config = dict(
    n_layer=9,
    d_model=192,
    n_experts=48,
    experts_per_token=4,
    d_expert=96,
    d_shared_expert=0,
    activation='swiglu',
    moe_layers=[1, 2, 3, 4, 5, 6, 7, 8],
    router_score='softmax',
    normalize_top_k=True,
    routed_scale=2.5,
    balance_loss=0.00239,
    balance_bias=True,
    init_std_router=0.00762,
    lr_router=0.00116,
    vocab_size=3069,
    norm='rmsnorm',
    norm_eps=1e-05,
    tie_embeddings=True,
    optimizer='adamw',
    lr=0.00178,
    beta1=0.9,
    beta2=0.98,
    grad_clip=1.0,
    batch_tokens=65536,
    seq_len=256,
    train_tokens=552400000,
    steps=8429,
    dataset='wikipedia_en',
)
Below are experts of layer 6 (counted from 0) of a mixture-of-experts language model. Rows are named router (the router's row for the expert), gate (a neuron's input weights, with its number), up (a neuron's input weights, with its number) and show model dimensions 0-191. Each number is 500 + 50 x the weight over its row's rms, rounded and kept within 0 to 999. Numbers have three digits each.
After each expert's rows: "comes after" lists some tokens at least twice as common just before its tokens as in all text; "mostly gets" lists some tokens that are sent to it at least half of the time. This comes from a sample of Wikipedia text that the model never trained on. Tokens count by the router's weight.

# expert 17
router:525566593483494528520559559417503498607492566466463460376485501479526525569526564569445524455475543532545516479484379437491475570442507468489531510496554463505497425473561476615431461570498447521494471537490537534475550563618438523561530457541530499507502545559508618511408440533460516477472510548516482547528520425478542448456449439485526411475488447600428534602562553645459496482489570434467481444469468458475489517476506481520487513563470463507464526534507416498483456507500557462537532482479533528440510423554628477621459588455574520477446601510490582486461524535447411499
gate4:512436581487516513529393481557501486556498416470477531610459543472482486516555398525466402539480523467521537530559590509506533511600435438463503496532512496519491474415536407512570454492497527590444555500446417496587462523441523472515476537477461442482434390476436562423520459524528470500510502596445423463551464504507479559557587521520492531486475518501461510419525486500433417553469523516445518477536383474518438519500518582601537523465460409456527472527482481499545440500552389475548508499423482527485596548498420527370381447548481483528483570528528502571447515410444557592
up4:416471503563426424471472421485442607488472393574546506445559478598575572530539447454485575619391463559457509474488529455497507563676644449518473540529450521592443510455526479506514512459470518535482491493502481505460507514490523542483587466481489459475507607513476485461597500496489449438518549536558462580485411544495542628533608537577550478539460448505546549521470547534454520434389548487388462495457538512505547510491434464503433488537559573525503448566581504502495524468535489523455576414412499497498578526517502533485514460503477493496519455476515503463491466564504478511
gate5:517465490532574591469468539429602498561555505444485452456496589506481452488599563572524452557486480528485451513516561501462464551411426532445612367476559501527517522488586560504526400523458553460535492566524497491489488509594571501468574436478453460569483410496528474514364568523456494524451435525514530438451398433433464559486483458422400468417510499506518510510478539512509492498544484493510510487425478465487573360443505477493493550478486528500475530506490574592421393476440423493508420536555411575479528568548429399491529520495511495478475573526529577499507448541519492518
up5:427535471472512503475516454409485453558472531552509435476507647575511533593481506513444553519440456494482441517518513506536532541411520485470582551485497532564524475551541583497463533556541499554465424601513542517548463502483412503536517450528507547490496421511486470424536478493500507476418549471447524437536485509462475566487499475530525451487383518542528574470509531537511438458521427593450496488405509476544420473521471566492479452421484575462465523493409538564572459568464511475526492456442376422605503433635461458560573520586464538402492541629488544546440448511573430433
gate6:555532514545438499551509524383450518550489515469483393413396473556581581565543467490467514546453495423577504480529488542513498534608580582499481550522548567536475442414545578546516473447484542476467492579515519418528525546496454634435464569466499481488537463483507483516542572463537427540550488454558446388535491569475457498467469476470452543571577458458500420523500548532474484461516569425562481459501434554442472480557541488519454480366456491530446533443510546527525470483479579409505508526466442539427552556577509548517590468546490472528390484496562500433480639515437512496
up6:475552469444481404589475502486467508480435526548539463524481605405513538487517448584459403560397536516567505514524542575474475560608480439491489547478604469477543490504409570521551538523476553492496616451497402521491532463459488544463430481472453425578527483503536493479532475459463530564547513481472438409585545530509400590523454466479472577507516598467496502515488523541471544475483514498462510486576394457576453594531522573544476498463550522426548515410586514527542507513504503597493574571526454411427508545546498494436468466604483496489482556613478495526469563460587513426
comes after: " ", "\n", ")", ".", "%", "s"
mostly gets: ").", " ===", " ==", "\".", ".\"", "."

# expert 18
router:546391438533491532463524458483465489567542520536449627542515445563515500537559518467484591510433518456468559499394527471547587530470542481472520497527496487519456459518577535541572494492579425421522535466548415482597416474451428422443466441522578516425502510467485565527535523530458539513367521497546542545430486406486524484502473486505565506597528495449487476484503562537526498519517629568454452530525492598416503467476452495486453367541538561556516567502564507447485506526556503525567505444414461461497561538455591466471527454566486413527462374461463547452516444471591467450
gate0:543482533512542569505440574504496502424436577488530465453508419521485531570548551489519533423504575418559469540490545422517414606445528538520377480525640477544524517428519514524479460465421456445542490551359474525500435507457568573433535493640563422487570511530448498542495592527439490547486460519468476488616565450417454509538458504454471533505507516470507411509593474539513562590481460523529449522572493490419526504446509477506517478509537488456499541505525449493533475539493546468520408500505464617531470516504491418549417376562586495526596518554512556502491551487500546481
up0:457532470463466535559427565465551523466495493501461458401465526453424457472532483492549426475521487447475531469444422524560538541585468466519472438585536510616547469502486428417565461489518460489526442573485497543472470473456501510525580503600508416513417498538551517521513416547528457427540565492394589535397485538569436374490574493507397498468480524494385580556516506488487486504400514403593492475483491479545507526510490494565527572447521627512474485497496470529552484556519575447612524447540556426587499493529437532491519506524540536478589495543571380509447496516481545552
gate1:536520381567524464447410508453489522541551423463585512433528507549384424498480546413562487454525528578491461485457453570563514428479415519561454472582475551377460549573593556475518507497508477534452426462504421432503565503465492579497499523441444569525479484429439446528532522501570494458497503508486565600466518488468510483474528619501527407517472480500491528422497516501486545495479494477574484426464484556564479505402460443513491475543526516495434393524569523468553481410488557449406470533649513503465470502553552455544587490569544397549503513462527534549496527471576577484
up1:487492448604497553523482500467569461454389433429546531544499460558479456538450506428431421483508519530457614421551493552489553540559547496543505438490486462625427483477570421511490506470501532545405468518522479519511474543519564579504524541490489531471519555463409425501501442516577582534557480490507450579479555506427520440520398520481543456551498518584562513414459491445464528570501437452548484392482531491514435408421486419464562447579426551481608555438499442423556497530561549436465483455476506493597546451438491506485551530494535478484477450396522451495607527431525533535
gate2:440473495555506473491377553550420548452486461463430477495497439409414528466539529538484487363506436463521574484474502452511421600445491472517440475438450466512537499515501553453584417577441536546504535506508431482531534528426529486499481501496503537514480611445446586397552476455579474405449479469483582571539475413496439401527499497495472461546541523500537519397505458567494486509505461442479514544475510589539492385472526445598466522559503574502529597512535462501466487505508553435547419606571516467489514424537593510421534504507457460575428463446527488525552470495503562605
up2:421603535660525513423519506446525449471520515565503533410513501497555487518489537539524504512449465615456559516528497495556531481479463555576515518420412534525510498482440586539496511495511466533530567472530477545436530512510503469514460456473439493482540464435498531547564528553487542443458514393359475522484508438438479421485442446480515503543534550476481577614450483550518506515492561473480576429524444482611501470528489514484516500592594587510562459551547423524438467447549509454511553541502528407455391429534592411519514463431535447528543502511415418436461605445566556531
comes after: " S", " A", " D", " E", " P", " "
mostly gets: " JPL", "thlet", " Pet", " And", " Pat", " Flor"

# expert 5
router:612494530455438491496511484491495451530417553414536490670419586568541440521572456488543504536580547494518542445500497466508493481523544467489482541578515487512453439485505577398424533566466495559503479529500500413565504506486533449436529430501508440418580551558494458418530471459509512477537466478455557513551518483598427502450558483502440454494565589483578489511599382561496527462519512420510476548427510556556499440473483609564470441458468443585425482570457576537485474499433454513443483565453510514499505462505522560415537544559507432501424437569488547580532538478507404553
gate4:475480609526461588531485469446584528493499541538519500543522499526521574458503479533583538464521438580499520532501544375637691514445511430457467472537449520512514487550491526446520519466455564433537577541526585430505472597490520490482572490500426537489486526513408434467550442508502500502489426574507536458445517402418551460464457483529500519527461556505580464459507582446507461534546521505613525469512428545573571494514569531512564514568476418519520437551508498483592537402430460613587465546599501548525492528548510470451457498478493518498524559506473520496467451393575497480
up4:531431432533483441387481542491510446500542485532528474497501546426552649427465495583471422506496526396545509528495432536550476482420521500431479545506414513541489476496523452515582550510544516499514491439415508534491582531571388524393431442510458478552464536473595508463433583413493500573405434529377469503505569536566511490500488439476562560564513513531475505536428461552531474514537543523532474526479505603512456507457465521415505471432483481571430552490483482558435443476533479444467488563528570430488496462535441570462545510362579475538459457466521537554374567490482484491
gate5:463501444456433498547558519622557614432433468390540438502493446544406507526540485492467475474487476522476599454514480457513506437505496607508488502519521442422566440585572475531492511478427536488556428432523494541447484550471445506518497529436546428542456479489533517438455475425429540522495512551471473545528482420431584553463447542493474488532518420543483483487586451575540477505490688489542484534505401505469427416542632511502534512505557502514435449541519421403486416599400454512474506457502542441535501502423520532525494594535553507495534553431461481513497497449435519527
up5:484458513555427564520516477423580453505488470486526608627482564480447512519454516436459563467573531464534454430450497508601583553514456562587498480558518522492479535474482516602559479443528490445504540427499525471442464474535550447555554431444484504406525528501452582482525437475465594490466398502513510483519481486522423410503549466535471497501467492432602532544515482502483443487518456468501352491589529497477500443447560550457538491488459539412485497481534532626447426446593509512494465486508591507546659472483507539550466545442449476494518537433596492445507552439577469588
gate6:501382450423590475492530543571528506509570465509584584506429523542546534547449584529423526494452522496403513482381496575590511580524463472532564536526449440445600536516507592538604555495571500535447558504567469437489539528466511562523497497424551565567448562474448539477504433449469549494454481479488482449493449460470549515480466465496438590513448523522552460538485572469498502514514592471508594503447527522440530397467485524466424505552498571614490469488576537457521523437458513443441400425545469414533502442482535498546437478538437531481452497485519431552469497400587540415
up6:518516578499538554500503519485503572493490452426488410469445536639545465532527459479489527459537512424528432499601600483594462467500501541511501474527609435520502496565391546461491489494550481516548397408508482582404456541568508579498514522478487552458454420496541489512418444556498442439489449508447461494515540416430480514424461477429498489485564486489515424477605590543436505458466493544482486396532493532471507454503495490469469542458460582462381498589404399510432477510511478439506450493488523525427541458559581549390455481580460537551453509482484485439470534412424540446
comes after: " |", "–", " (", ",", ".", ";"
mostly gets: " 8", " 195", " 196", " 19", "199", " 6"

# expert 34
router:492436450596461404421523598425501534508501527463625495544585494495580459510516430483508517633510455425513551468500560572476485515600490463534482530510459565493494454536436526449413451546554504455482579516522491513495534501435466425509505549408414452430453537521534591445497436475466512550459518513504462539514509515525524547573563509475495473545596520520516502477576480525456512459589541428440556535563505565581554499546516610484572498480503510534553611449410528524583451498454532449500458557557480506414486536569541548414558460589538554506609502447509534524480489552531413568
gate0:491435486527530466433482471487570525389565528480410550538480559517470518511508418449487466436527564532510512498487535464457407554452488487477452492444477455506481542539635550535549433506496444555479574518540502536454495536426515453526451404475560502649495477491475535511524504409456583461505473479441441581552505511502356519528519431563578464458457512444517445548455458480571480534518478395448555500477563465523487517528474467526513442505476510567600388522512543583498461448599486460461446466477457516590604392530412533476513460466442485505541559544602585520442534431457466452
up0:538567548504479544547537507572504429542438483488544542511549468518461513505614479524513514517551534475511567465470560537526486475405487493456535511479439433397552450559591515477537511597435453501562445484577583452446507529590478434539533474473511443491478520491483517576587502473494486524489439473530446558497447541435493431442638446511424540493453403449496515473516557512449523452581462530517529501550508571497505508417559471582516594486411545501482582553463557488494573397513599441495400457595396486475531407412387539460496497499458524417532434543484517462586551476542498517
gate1:464469493491455470546533511631522486566501487569544601422479591485433541522509454435451419495413608620461514548437485612475551463474427437492472497519418479476570518475614480559588503517504547539559441488501472484501530469512441641526435485463444494534412442479545388407533507514505564488515503555429422442476450467546432548571568521402601529488526536492448520630473504578499543563512514520452532475513460528640500488562462507577454499450568476526473519433567466467488486483504495498526526529496443443539513475537545495497489464448432457514465539458504521511489535555530537445
up1:516517448456471577444554459623526495466486504493503564531519536441500605563505514431473530495527525497477499514554552495429501459527377555502491519613407413451437512539442430480510515476479588490531487395503426524493479437453595518545493574511491517540447460530565450539475435577510498519445476471452479486506454484463452586592519576402494515410497517509445530555548496484446463522501513480401615503473431434497489430446483516496499522479517376444448531490382450492464459451451590570447448566472578481608546482565443514472506592463478519548522517469593550541450547579549508460
gate2:469430514452564572466502480470478503476577623473432500521430445447468523520576405473528544511561516502517576478427497527549529572433540524571494505423445456449558589581434553481472469522432409442502494492517557570562459518459518603405444441486562530469498458498492425506470536435509516472438558494484411501508451386500485530457448486484419530556516554532531384433568575523532378548486514460527506529499516517507536501511457541483433481493443559555493565566468545449592510576481482540509450447456421509538576504511516534619437492542507516521529548500488530520497434459576602366
up2:458463473441531435529511465459491499550495540622445487420538529513493471541476478519426491479453449475480480549534488429492490453472555447513584495508533573483547413456453501452524473508521533551498518534458495495499561639619515433425498504514432568558562493479464633467596487440479477453537499486512411543514425475477489547533458440492557446468384431504440563520472559469481504375541357413526460427454534477509391589514526549492504546482538456437512533521429520620470519543443461518590507559512590533416435509510487440511505450482613499548472459546475498558522492566455459538
comes after: " |", " the", "|", ";", " (", "20"
mostly gets: " November", " 2010", " October", " March", " 2014", " April"

# expert 24
router:359487511557497589483459509532498456523528448467554464409491494522561506593500463492385484513493583529515473485499593532592543464539445509531511422550525552594486482535469529510583518483506531433457489605499401491446451465534457504511560497659385517457532550535513425523512509526494562463490466414594463522474459452595466530466550517504527482416588451545547447536494495464612540386433578618476550515485488466510489525528560471461453530440513563414440469434484414492526573562513558570581501452566550543519499523498560436513436467487472465474508427530504484491488527529479457532
gate0:514431531476572563467510572455530597493448481461515486469451554507546477525465472473507485527478543571502524535412518495515417562517456513582506442483573486455494503493499523585569519438513483535520477567512491475441526458543510537377588446450510441583593416501503399487473525546526511526526558568403510506477532472469440630447443400535451647445593541502482544470387485515551449394483470503431480468464459474520576559470468551579519481532502489524458549534576517529514466504397418497456512446576464501529575410477536558471460373486475513512553543602473510560500483508589475483
up0:470573540485506514449508481521468421438531496591530480485422463497477412513489442493479406459433531491455485577422511422511441480559524520556448596476429467474504510441634459564476568558468506582388502515482479439519497602491556443491510562510491459486514486538504553574438496461450506450534426508402489513480636500489494538533516574522399559521521437602528436475495518499500488477412498497471521606536581445549381489448498525564561547528496486536394528472479477565469312532459502511530470455440548504533479557480556490517521509477414543392496522519462515476565556515453484520
gate1:563428526493458497521419495498541526574470525531546449640451565533549461486485435543497530563539479544473537484611458542549523495401421413518514440498468438464534427516536519524559471534513476460429572485486463397501561497571521545416493453413475419429623524443389571507485573495502515451522504531534503458476458450470482531467401488479528468490508476487484528514522488529426468490481543494520440484421444507505520483483427527496435442548465454474562479444479443513476543458409444582590441441484477537461593451426512433396446492447474498356443594547497452578518495438417504559
up1:455508509445461455508488544550424438465490503462421503502513540461499524497454549458559451520514491474441477535478596468451465501475392523532549565552605499527422611512448542367457500599546513515513509453546525527488477561484474413520530537474497450520400552557528455399444530453463511516487448523422528510664472513498466470532553394554518510550513516493383576418506557440526428541479487489544559468462392514584505538584542530511549568492563506508503419420616493490555482521537534484487559429476572509517491518541435510442500462560548520545501470423577447511450473491539520366
gate2:499501517491594490436497376543601464542465473471615503492564471523504588517546451513525602527461538520500443507569426482463468539404504416462440446445501429456580554482504438459463436498513525463457474566499526596571476438527530518414478432464520507552552521454462459513546492556542453448480553396538532475461436451450484521434481497422481480485447411499459508555419515548498465518454497507617525520471535556481484510473450415583444455559459432440511510504510451439472537462377519469526513426395535445495564481454456487446463502462458532561604502527461607582472559495486589590
up2:491618546399451429544547395466529474498459480509484462515561597561553586516549568481498524498438484563433402463608447431533488524461472480518563476483547504457521436474477486443457492569545504446435384460436570564510506441515465465461464486473483472474505548490459507497518525476482482500509509469523439533598642379487594557467491478556577468488505399489492517489418539477477440453518502529595380463472484539562458501543446493458445441458573468514582500540465460448454495512438514553547548379455432427441549481436409476470534509456499552535478483465429563553534466548442543492
comes after: "\n", " of", " in", " at", " as", " is"
mostly gets: " the", "The", " a", "|", " The", "="

# expert 19
router:467481469508487537429518504573498477370449485513507476511513393508554572474511465431564501498491538423519567466435465538479563449485454459557498413558593468569471440485406487570526497424485512474513563532507482558517467423429483471486487511641420522597551532513485473537506511375484517598533522501563492500462528389505458464477502521443445497587590462449555418467575575370539460482534551463489510496459470435480607508446521486512520502493481626474532514456500477488495468575466535535476512523526497436470432553499520527510458490547382590430548478483542632515454437497564502427
gate3:472521556589507521536467486455625462572487460502498518491470528572550501533526496632528371458627442463527496511543437491480535490521507487470469497556507421536520536471540585574513490532525500443464530538438413572581494565507553500434483451511509598514497516521467520547471439485495523469457420399544491501418477510382439606551550508605526435491515562579566519473526469546471572491445568428609436511553509524502467414509476441501475545450435431516481443525454456462436531448416575524546460522504508469547573448499480411554538535448562545512440460407481436463491525521396472491
up3:512508559448502443508493542490484541474560469522447397437572480496490498534520530553477482482451576502522556462533484466421564464500555587500514447501504577435501478519470441530496469595415534486482455495601495528413481503549493540498507597481498456439418432464322620509526514444516459542521554509504536451526562468366580406481499445429504503495408518423505523506469536492475561467513393569491528503566470524452528528504545477548524466572540537585590542551505489515477540450478340514526508401551437506465446412585571466491515535586463539559545523519443553451541436512486470545
gate4:446449502428553459508395539622587528512517586447475508531540571491495526567525556465412549495550474505476439499477429511554556483489590514522503516429578506548405508530489423539480497552515520577399547485445452508410452493496509393510482506537540451487531490498514457432444506526513552548392446369475518468449434424473544527479437478518490632467526451533551411565524488519498566455424520497517551492454503519428529443398510530559497549611505514489518539441496515579435538442532629583485503480438502483422503495489464420526551562588529416548540500435527430533514546518483506463
up4:495444499529460539561367426481466455445527452389462415521570479579485491495454483597429476466537493431505430499557428478523491477463403539503460410443501487508494532461482565573536474558501416527484460543500390513470592534456488561510505434453455423486563495446465595512544478507481565434471492494505472526521485484519505499555543587575491464478491522469577405468497499571417451482561600548395515499533517480441496625552490483509456439513471466435486526502512446545442467481572535503511476496477520512579491477664502511462594534539409434477444400449612510489578479502459490536
gate5:460454558391510587514490478494587632601516514570417507515496565573542561479560572534565483456494498467412564506534472470525460496522466541467483525403432494486512471480616523449469535525437454506564493492554398461494540520524445530482468472537519397512477487534466448358468561506526506529555501499431387494491523407493461464543564480488566512512545522434498529539542504515455425460604491543494553557441523502536482494481543519434465566458486501478596595561471368580450515536467515474484478479487387482619462478500528524445519487546497496537522476486475523515495499487325577529
up5:522530556504462538495532531524450510454520498526523486496405498501526602519476486522480564514495496466510517532565494473504510438467472527552530478450489533487508395490488447461389550480472427532554460507527511480550455547489511510561455563483574496514491420505511525445611552498425427462534532488444439546515646485445445431527569467481579553567564381476466519589441511525568447502446460529461501521567549493505474573463512374479501510429520461405515497512482470437551545579541555477397480567616468473646495597463598603472482525441473508523497372436440576449503475420484498469
comes after: " of", " in", " to", " the", " with", " on"
mostly gets: " the", " their", " his", " this", "The", " other"

# expert 41
router:466465520491498442498474519500502531433441581553512520503422468461569512515541402445498466511531528387455534474546553552430536588499410492463421518581500539471484547494507513454520422531542505482506554488487425438534463449494449474478491550405519508488477490544475442462432468457458486541469533572532524371472511502509480456598484552513440547534517541499517520513479446481543376540606371371486632509520341498513585574540493532544471458610530496438561515459446535505457412513486486519452429537537503593465527481408467480541437510536460462406528499504541538468456500545594427501
gate14:531536593410510510513437551505552505531399519539476487536427622442487454587414474511510532505542446589504436500467465406551454463503491544438493539465543477415480512611557524497502468489435480584509440475521448421449534538647478511445518524425379567470541494466560488549526617451462427458415489437401532501500483409531442475455487518479492513508480506523484449432454442499538500490500516396517470507486422571560544513466511534478550520430502417463527515506468515559496543449556470427453490410373599474524508480561546489514455500489534467563516545402503593558473549560524495519
up14:478602561466455521544539551496519477395482500507543498515415536448469476414546399481478460586525432602460581455466513506516511423644489608512488521563533472473443453576554467428567549570499562521490505496474403471481520447548466424490471539401488482503532485563500450493584479430461441459516578447490409549441517545509433559532517536497587538610530520581532576501592446453417481495527467427488482478503389572478517475535502469499511568513537510603450495496411526582540474552542482518513584466488558437503465544486609533483492528572461523486528467518459484491472483466526440402
gate15:535595566488538473513592498560551458479492496543539520554520468579450527486444470545572448570440470537590504554569423502511496459450499513417532463508525522504442421582535408444443482438490509564520423522451480545619498487464496510577563449465502447443564543468499509481592571451474547492557472497513463493536580474435407567452525490468451589501544492587488567550520501496474464437512524550420528471447428615577543462499618546413509543512450553455492429493448443543486611531551539566454564532479422495510467561418505470442443522486441559514515403536496615525428490511457499461
up15:612520447537548549396557469498441450452428472548607474570444463570530334497525431423506553501449601542517547594495551504420478447473458438528527534442533449543515516496465530507450524489526471596503482415414465471588459423477567465480506540495504552468577487476489436497529530522532592529526586482580472613544521452500516530417452387482500519564489478497525470578464549443551506582536489501515455546569422466522555457487540498530460461485504442580583498511495534501559480539521469474509450546440529543469550561414538399503483576538438579441453480519516543554483453553522494570
gate16:551550429493449534445477467534548496533430419543431522490484514513536479489485385469450541452504457511444558526475500461512528610436468508467494496458512496520509504425500415460591476517510497541542597409537519522398446474475390444451503456490541549520601566535385492484516438502444529492447412501548472499478486547432514454500490455458493483429576552499567529460498550388464478511476527444547504465549544497443489493468624526471476499488504517508507569410459490472516571493444404508473428490524425544535529564519463434383475435496395462465434470433598412586474444542450651457
up16:462442506470602454398413434442464540527438445564509535578456480542451519457519491484446490435496508472497437481552416532412500591438430510589473520559530497487532420514535477536505455420523531518576551475424444454474576491540434505421439478526585461541608616502520451481580469441477504512464521494612562486513521437479476542522456559526513481402487500521631532450487513436475452448542464480544499381483500505496463476486544555521491470513457486475530531511402460596481484477540472530468368479567436484556493518519527574474508424509436510433567436454571434606501539449532521419
comes after: " |", " l", " L", " w", " h", " H"
mostly gets: " set", " death", " right", "ittle", "iddle", " award"

# expert 46
router:497454547416434578580526557523471570492467562427464536471479453472494464450447508407527503510498469515363525463479519429536514485556464508465485545464404459577409545470497420508512493533428544441506546478587415534486575425452565484471413497531445560559499495438526468535511557364563385520456400556499544480494494439490482498463434520479522448528543476360451514466439450620563478473506500523533537561446508508422512443503462484479500453577493527583446514490500470544566549546508505538454569508540438541548505459474468574547571480462575431457453513527559506377526544608506514518
gate0:445512523564440500429445458488557427572479571487468545510454547504512540495543395445517588496440560460486493525480416506468536510565480478553569460503444416486488550585497517522473476517411546496510494473470428504508484502453468583495493487620444514448478504486475425581521574549568543448407472465411495490475634502349494468491499580526495505500504514446462452548440407426443433545363591549497553506531484396584482504383523455539511532471539459515424479527535416504481516447495530567478442470502569528541558492563507473510539464501545470518534431383537553485562451544520515411
up0:473498541491540520510454480487388584497577447473506513498478426432451529542428577535548433561493517457416560463522562496537449572513521511471509479533527525425524447522442499403567508543481414468421500521564497448416515499429498477445489477506558513499623465551459587466402414504505520541527479513582465512544446391525531528463500511470472417441462457524542478526502477536503537470479472465451535519535549629429448470558439448548444509528435511428517465515448490515494449463398417494589497490447572518382448498501498510385597535535493578476403469597546424520536523415428494423
gate1:520529544390466558539459444481464500584424473520513575527433542524409522545521503450498500412377573540547469512439431533552481576530481611546397505572583508434490470480494546468589500416495507567475580368482428492496470530515457474517470487491465523513483517540471521581513448430510516561495508419494465552507434537470483470511426516513566577459476577503486491481555464518584431475518440454419517488472461502621432513372483483531463504472523447530482502480530496453439553501419527455484535552427548524526489465466637514580514547524455469538555614498457572438438505577548441451
up1:485549514416476545490461528455531431592526474602495503515535566506472561538498517432543508518431515415454534466435499596521590525476503381448564562538385515530587401494539537518538468483522566542495416432530556478411512584466605459484542534507524514473472512525471572535478553548450521491490548500490544450552460503564440536471553529460395484541488431537542543578551551495506522434427523488445494413517475510522398579540460505460564526470430533465502497455554517492447525417468592494479548470539416490519447502531471492473458361480577544512560340487460413444558508543551490517
gate2:465447557510547560530543479479547501467457608476472500469498544450522496421453506502638476531486503474523459490437457522429480621504501481393390544497473467461533429576566439489575466507572539480533451525433559482640502502387487513481505531441512483463549496435447458576516474505503552510516611486489493498446502471495539546580418610502470609535449427454488426454515410484484435491593464452492566525505463498552596440521519518541465533504558530541523472468561483401446531512423496519513514515482562521492507501421500461414500448556476625534468595523542508476503537464377532414
up2:506421564507543489512563514455491436514521565598461487445479525558554447416404506550636485513527545439481480504507495548500529564544539527481478501546460494458533373490571523426478500454464515394525569515456603415563509456434444441489437561498500453499563496463485491541636503484470521443597529464433508525560522439451483551537490574514497492563481472470452499419539510442502466520510518396513595513495583514499508529440479496567527445451494535488521477542541546573470564527554618644533486428370479479445533589435477516459499467549447542468423550436527492540505526468445411480
comes after: "-", "==", " c", " C", " (", " un"
mostly gets: " un", " gen", " mon", " Un", "Personal", " spec"

# expert 7
router:491485481535477522440522514520483502474527503425483512498509555562492485491423519545488473551469506430428464436462445421594525476487474469483578610512461528562576512506520526533463483625556620457431526530554481520566494477448504472395482472471413556550474574272459549531489476559429470467450547475497443567579490437490577450486542440467509475558540539372572508480504475580449576520467500555460477510527492539466564452523507490489554477441439592475397489510525550467508499583527479472546498547515421541510537534488471413450494472510440436559459424461515474547554532392520558436
gate4:446449610553511475514397485471489561432539514592491532500574510583427535525502482416610386480467503520465562528459598481415515447528394466463526455573481503537431556461519420513416453463483516554550514562573473541564470510487466463538577456410488518474492485584485439551465565519492527469582563524447552496546521462516526412441525555464569549460519442381485527393463497529597426411502575473504546481480423487527543482509535527528468547640488453468478469529460512485504552465573566524424449496445438529412535508461523494435507511589471514489557493540424486501505541544555552501
up4:527542441470510517504527527540446475571452495596536575458561552563514547542507535465477499474532605377529405569506538483525486541562562536494474497540465520497575484506515521539470559504416502496504462511440487480593531494540532478506514465432497604521496584517477472569439463438414433536530500446557444443378573519428533497586437480493464454538449486471555518559553457505562529432500501564510559543426497520588572539511420446574439507633489435455497482507508577497435463474520542518427384415473464395455480548519549452521522539475578416534462454494475488431527520580583489387
gate5:565654513481433533569478498528441485535545441462428472502517447506490577518536405538547517522442558542581506508573465501490564483503463504542444522556529516510478573396532482450554490527475545544481565519558484436507480566502606379548485451512481500481511503448546479516510467464518484463567440506500540491552565552532466437427469532578541592533531437522538528498468483481614460461474546537577386522563495544461442437528522520444553473449522499418520441405543537463525536497498413411517457559569453531387609529479470609476471480466530396577478438562491404475564516494439580507
up5:422614442480475518586400438487449519547587522551558525528488500441449437474572443567480490561474477410482494598537486514535518532536436465437513539630576542569501463397506505404501528578497496571553604512492501590437492526464465487441466580498461478496604466480445437471448541550545401472496456484526484464516563492427497529458479507534514478480477496566412417507510492517485435456444401396451496504521463480452456526534517449578615553459528551510505451542508479517507417540541484484560464542533391516522560454461498581513545574497457512531474480563457530533353543545530506505
gate6:585478504527544540500474481475544522538481546541533477429421495499524420456424522559577463534427398521574437548510543563519495581532539521519439504515501504566458522576519444549537488524490490516474642462528468519359369435510499564518431465534539540485535503454442554537541563479496371568517542442571527503529565517482473566520524538541441633509476496541551461446503509528548563447462525478488486418440567413545475507414396462448470498554552466506541450543549608615476470499508454486435608440435442524499499556524472486490494467502440548462500476510570466419571441541547455504
up6:497602466502548519495555428455527448496489436491377528532517626458518459461514506590616467391461586470475560593519470536493489517463567608505522516585585576559564526437525527468485551546455494482549528477536529533557554532459535520458455638533507512420547521543571525499556523499528446536560507490591496440580587501477503496512554504537526465502510477510532510480350482503469486487473471558497453490566425499394450591458420514523459446468588541532506547451550594566484420506545486497467454595498446442562438450471552557488476493511546518579581475476468431495501442532533496537
comes after: " the", " |", ",", " in", " of", ":"
mostly gets: " Nor", " Fin", " Sh", " Atl", " Ber", " Mer"